Below are experts of layer 3 (counted from 0) of a mixture-of-experts language model. Rows are named router (the router's row for the expert) and show model dimensions 0-63. Each number is 128 + 24 x the weight over its row's rms, rounded and kept within 0 to 255.
After each expert's rows: a language model's description of what the expert responds to. This comes from a sample of Wikipedia text that the model never trained on.

# expert 16
router [105  89  86 114 134 136 119 137 160 153 108 142 128 138 148 125 200 131  91 142 108 139 139 145 121 114 119 127 123 160 112 124  80 124 132 122 131 134  85  86 109 102 163 138 145 191 164 135 149 113 147 110 145 126 103 101 134 134  98 111 156 121 124 126]
Nouns and adjectives after the, a or his in political and electoral text, such as term, part, General, district, Republican, elected.

# expert 29
router [134 136 142 156 121 137  94 105 178 148 139  79  95 107 156 155 125 142 113 143 117  82  87 113 125 130 116 139 132 117 132 123 143 121 118 117 119 141 125 123 138 124 158 126 116 139 173 172 137 141 174 163  95 128 103  76 116 138 109 129 153 139 166 144]
The article the, and sometimes a, an, each, right after prepositions like of, in, to, plus some table pipes.

# expert 30
router [166 129 133 140 125 150  95  91 162 158 159 103 101 113 155 142 145 143 129 154 101 103  96 106 135 132  90 123 121 146 123 117 141 114  92 113 138 135 134  98  83 137 149 129 149 157 159 150 132 134 165 161 108 135 116  89  92 163 104 119 131 147 156 148]
Nouns and openers in railway, TV, radio, law and politics contexts: station, Railway, Act, Television, Liberal, opening parentheses.

# expert 18
router [161 130 119 155 110 141  87  93 150 156 157  99  88 114 158 155 129 133 127 156  97  91 111 121 118 115  84 124 135 149 121 138 155 120 119 105 124 152 135 111 114 142 163 147 130 141 162 175 144 134 147 155 115 134 102  89 130 138  98  98 148 166 161 151]
The first three digits of four-digit years, like 201, 198, 192, in dates and release listings, plus other large numbers.

# expert 31
router [154 180 106 137 132 123 129  93 117 130 128 170 112 106 150 149 135 135 147 105 119 133 128 139 136 102 100 121 135 154 155 160 162 133 120 117 126 169 147 165  90 109 139 174 116 146 136 118 175 120 110 121 104 162  98  79 115 151 140 118 162 127 108  86]
Month names inside dates, especially birth dates and date ranges, such as born on January 18, 21 April 1890, In March.

# expert 13
router [154 130 141 152 118 145  98 103 146 161 155 100  83 115 161 152 120 135 134 148  98  90  93 123 109 116  90 117 125 141 118 129 132 110  97 117 128 142 128 117 110 129 165 134 135 124 167 155 149 144 152 162 126 131 106  90 140 137  92 106 161 168 146 159]
Common nouns ending a noun phrase in prose, such as conflict, process, politics, music, plus list-item dashes in infobox fields like Founded or Founder.

# expert 20
router [155 120 139 168 118 132  87 129 122 155 152 111 123 104 131 139 137 118 118 127 129 117  97 122  77 101 103 106 112 145  96 157 147  99 161  98 112 125 100 101  81  94 105 122 103 141 109 154 151 145 140 127  96 176 102 101 144 138 135 105 173 155 107 128]
Sports nouns and verbs in athlete and season articles, such as season, won, goals, touchdown, pick, decision, earned run average.

# expert 26
router [157 125 131 158 115 159 100 114 168 145 154  96  98 117 147 142 114 151 122 158 107  95 124 133 115 120  88 111 122 155 137 126 162 119 101 111 136 141 137 129 107 117 170 144 117 134 167 171 126 167 166 169 120 152 111  97 113 150 121 106 157 144 163 154]
Pipes and spaces between numeric cells inside table rows (scores, percentages, times), plus credit words like Nominated, released, vocals.

# expert 8
router [124 129 159 147  98 145  85 144 107 128 144 134 156 122 121 128 146 144 134 114  97 110 129 105  96  93  95  97 118 168 131 124 120 116  95 104  88 149 107 158 156 117  75  98 130  85 101 135 132 100 157 134 187 138 129  86  82 154  96  93  83 144 138 118]
Line breaks, list dashes and infobox field words like names, Born, Coordinates, Population, plus coordinate pieces such as ″N.

# expert 17
router [117 100  95 140 106 156 128 104 101 164 148 148 104 102 148 140 113 186 144 131 119 115 118 105 114 141 105 136 174 126  84 124 118 147 143 111 100 118 134  99 105 157 129  98 136 129 171 149 119 150 135 128 117 185 126 124 113 158  95  96 164 140 127 139]
Short letter fragments inside words after a prefix or opening bracket, such as un-ach-ievable, inc-on-clusive, (ac-companied, plus ″W coordinates.

# expert 24
router [117 139 161  85 127 144 159 141 164 131 154  92 113 109 133 152 111 140 106 126 107 109 129 154 135 114 137 126 123 171 117 110 114 132 123 121 178 173 119 166 116  89 103 127 105 164 109 148  91 115 101  91 135 166 152 152 172  86 162 155 138 120  98 150]
Full stops ending sentences or abbreviations like J. and ed., plus table pipes, dashes and heading equals signs.

# expert 1
router [139 147 110  98 108  92 125 107 163 113 131 103  94 105 134 156 101 154 130 138 152 123 134  96 111  93 134 123 142  86  91 107 136  99 129 106  79 110 143  88 126 114 100 125 153 114  83  99 130 118 167 152  83 117 166 132 125 167 129 115 134 117 123 120]
Subject pronouns and clause-linking words such as he, she, it, who, which, and, often after a comma or period and before verbs like was or had.

# expert 4
router [142 108 170 149 122 171 107 104 173 154 152 117 117 106 126 162 143 121 101 139  94 120 158 122 136 186 126 102 139 136 120 128 154 146 106 116 120 152  87  75 110 142 148 141 135 122 140 145 121 124 166 187 115 127 106  98 112 141 115 119 162 172 130 195]
Names, country codes, numbers and event words inside sports results tables and medal lists, such as USA, kg, medalist, World, Gold.

# expert 19
router [122 104 140 149 130 176 114 126 134 139 136 111 107 134 133 143 144 152 133 121 117 109 106 103 142 146 111 132 135 137 137 104 195 117 122  98 162 153 142  73  95 168 149  99  89 166 169 136 131 123 123 169 104 122  97 116  97 135 120 122 143 167 128 144]
Commas after dates and opening phrases, as in On 3 March 2021, or In 2007, plus section-heading ends, table separators and other.

# expert 2
router [165 113 168 152 128 144 126 153 147 106 131 169 125 153 126 123 134 115 113 168 165 141 102 150 161 113  98 143 177 103 121 113 158 148 116 109 143 145 153 113 110 125 152 163 136 150 133 143 102 102 187 130 141 141  95 139 115 103 117 201 151 163 152 153]
Bare spaces before numbers (years, scores, event numbers like Flight 711, Bellator 284) and commas, including fused ones such as ",", ),.

# expert 7
router [156 131 157 135 123 146 111 142 163 147 139  94 105  95 140 152 114 120 116 135  83 101 127  82  94 124  80 133 112 132 132 105 137 109  86  91 111 144 136 146 126 123 136 147 103 120 148 166 108 114 120 126 131 134 132  91 176 113 109 115 126 147 108 113]
Colons, semicolons, slashes and bullets after field labels in infobox-style lists, such as Postal code:, Time zone:, Born:, Note:.

# expert 22
router [156 131 142 166  98 154 111 100 109 172 107 152  91 103 151 153 154 133  84 151 147 121  99 105 124 119 139 106 181 130 121 134 110 128 148 137 103 142 122 177 115 117 147 111 128 134 156 132 150 164 127 171  82 147 134 130 112 119 112 104 135 130 131 160]
Word pieces inside German, Scandinavian and other non-English names and words, such as -berg, -ung, ö, å, von, -ić.

# expert 3
router [170 127 160 155 140 130  89 125 150 114 131 118 102 115 156 147  95 136 106 182  97 107 112 123 125 133  88 117 174 127 118 133 101 143 126 116 132 178 100  90 131 138 122 159 145  94 142 138 144 141 158 138 106 115 106 105 122 137  93  86 142 168 105 148]
Commas and "and" in lists, author–year taxonomic citations and place names, plus taxonomy words like River, Phylum, chronology.

# expert 15
router [160 140 116 157 141 128  99 101 157 161 160 105  98 117 161 160 122 110 125 136  99  98  82 123 135 131  81 121 119 131 143 117 150 109 113 123 114 145 131 113 103 137 168 109 146 120 169 162 146 120 176 170 139 138 103 112 127 153 101 111 160 157 129 171]
Numbers in sports statistics tables, e.g. goals, assists and points columns in hockey or football career tables.

# expert 11
router [136 169 121 156 123 133 176  81 149 150 148 204 138 130 173 137 129 154 135 148 120 137 160 106 119 163 150 121 119 163  95  82 139 110 127 117 102 118  79 140 141 141 150 135 154 142 113 143 137 150 103  70 143 105 140 144  87 147  97 113 139  97  97 155]
Word pieces inside Indian, Pakistani, Japanese, Chinese and Vietnamese names, such as Kh-ade-eja, Pr-ade-ep, Kos-uke, Kw-ai.

# expert 9
router [149 127 117 106 162  97 166 136  80 112 140 117 158 107 115 125 106 111  98 106 131 134 111 102 128 119 139 123 109 138 132 135 127 150 137 122  97  88 172 137 130 158 110 167 116 106  88  78 131  81 107 131 172 119 173 134  83 135 127 111 143 119 143 113]
Prepositions, mostly "of", plus for, to, in, as, after nouns like faculty, department, part, member, and markers in coordinates.

# expert 25
router [155 150 141 144 110 127 102 104 159 152 148  96  82 110 169 149 131 121 125 149  96  95 103 128 117 112  92 101 123 149 128 124 144 111 110 120 121 150 125 114 108 139 163 141 138 125 160 159 147 127 169 161 131 129 112  92 116 155  96  96 150 153 144 148]
Final words of institution and US place names, such as University after George Mason or McGill, Massachusetts, Arizona, College, and in.

# expert 21
router [144 130 129 157 126 153 103 111 151 164 138 101  92 118 148 145 125 134 114 161 100 105 127 133 118 109 103 132 135 133 107 132 134 119 125 117 117 150 133  97 108 137 164 127 119 136 168 150 160 115 141 165 110 125  78  94 127 153  97 116 153 170 161 158]
Name starts in Spanish, Portuguese or Latin American contexts, such as Juan, Santa, Puerto, single capitals like R or V, plus spaces in tables.

# expert 23
router [ 88 140 103  91 100 125 190 150 103 138 135 127 159 134 120 124 113 154 136 103 121 141 149 134 165 104 137 137 141 136 136 163 130  97 166 121 117  77 154 125 118 121 125 105 162 135 116 133 120 113  86 126 159 112 155 145 159 136 140 146 106 104 114 134]
Conjunctions, prepositions and speech verbs in prose or plot summaries, such as before, when, due to, said, saying.

# expert 27
router [129 146  81 106 122 139  97 156 143 107 149  96 130 115 163 152 151 115  98 107 161 106 109 149  74 118  90  94 153 115 148 107 136  86 155 105  98 152 103  88 107 101  85 110  90  97 153 162 136  91 136 144 107 147 119 122  93 112  93 104 125 125 101  86]
Final digit of years after 201, 199 and similar, plus possessives like 's, his, its, their.

# expert 5
router [141 164 147 106 122 139 152 101 135 123 126 141  84 100 161 150 104 171 110 166 126 126 130 129 108 143 129 107 185 131 120 134 118 141  91 115 142 142 125 105 119 144 171 122 144 195 153 129 128 166 179 145  99 135 115 144  99 119 121  98 146 154 133 136]
Middle word pieces of personal and place names, especially English sports players and song titles (Car-ry, Hir-am), plus the word or.

# expert 28
router [117 106 153 126 103 157 151 110 112 129 126 182  96 103 137 149 126 149 106 130  99 108 120 154 112 161 144 133  89  71 100  94 105 112 114 122  86 129 111 108 134 161 190 107 164 122 104 118 125 176 150 113 135 155 125 132 133 103 106 114 115 128 128 116]
Short pieces at the start or middle of split words and abbreviations, especially in quoted titles or lyrics, such as D-ed-icated, b-ored, .S, Jr.

# expert 6
router [166 121 132 155 122 133 104 103 168 159 151  87  94 124 157 148 124 123 122 152 104  95 113 121 129 122 100 116 129 151 110 141 137  98 106 106 105 133 139 105 125 117 170 114 139 150 179 161 131 125 151 154 106 130 102  81 138 131 104 110 154 152 169 153]
The word "the" or "a" after prepositions, plus digit groups inside coordinates, scores and population figures, e.g. 40°35′05″N.

# expert 10
router [105 163 126 144  94 117  93 103 122 107 160 135  95 124 169 140  98 128 158 149 105 113 125 116 135 127 150 164  91 136 144 156 176 141 134 108 104 159 110 125 126 114 162 109 148 120 165 126 130 136 168 133 102 131 104 109 105 142  92 109 169 170 130 139]
Suffix pieces completing Latinate or technical words, such as -al in rectal, thermal and behavioral, -ar in planar, -ium, -ative.

# expert 12
router [167 121 154 149  76 119 103 102 138 112 140 145 106 114 119 141 122 145 124 168 122 111 118 123 100 141 143  93 167 155  87 172  99 112 120 108 137 140 132  93 154 158 176 132 171 133 155 134 170 136 162 156 127 152 117 114  95 135 121 108 144 164 155 188]
Nouns and word starts after an article, often architecture terms in church or house descriptions: windows, roof, stone, apse, ground floor.

# expert 14
router [122 104 151 145 112 127  92 101 124 149 143  93 151 112 161 156  79 117 113  97  95 103  98 134 147 149 116 123 107 141 130 121 153 116 103 113 127 185 134 116 134 166 139 116 106 149 147 156 130 152 124 145 108 160  91 163 153 136 158 117 113 163 132 143]
Pipe characters opening a new row in Wikipedia tables, plus header words such as Votes, Candidate, Source, Total, Pts.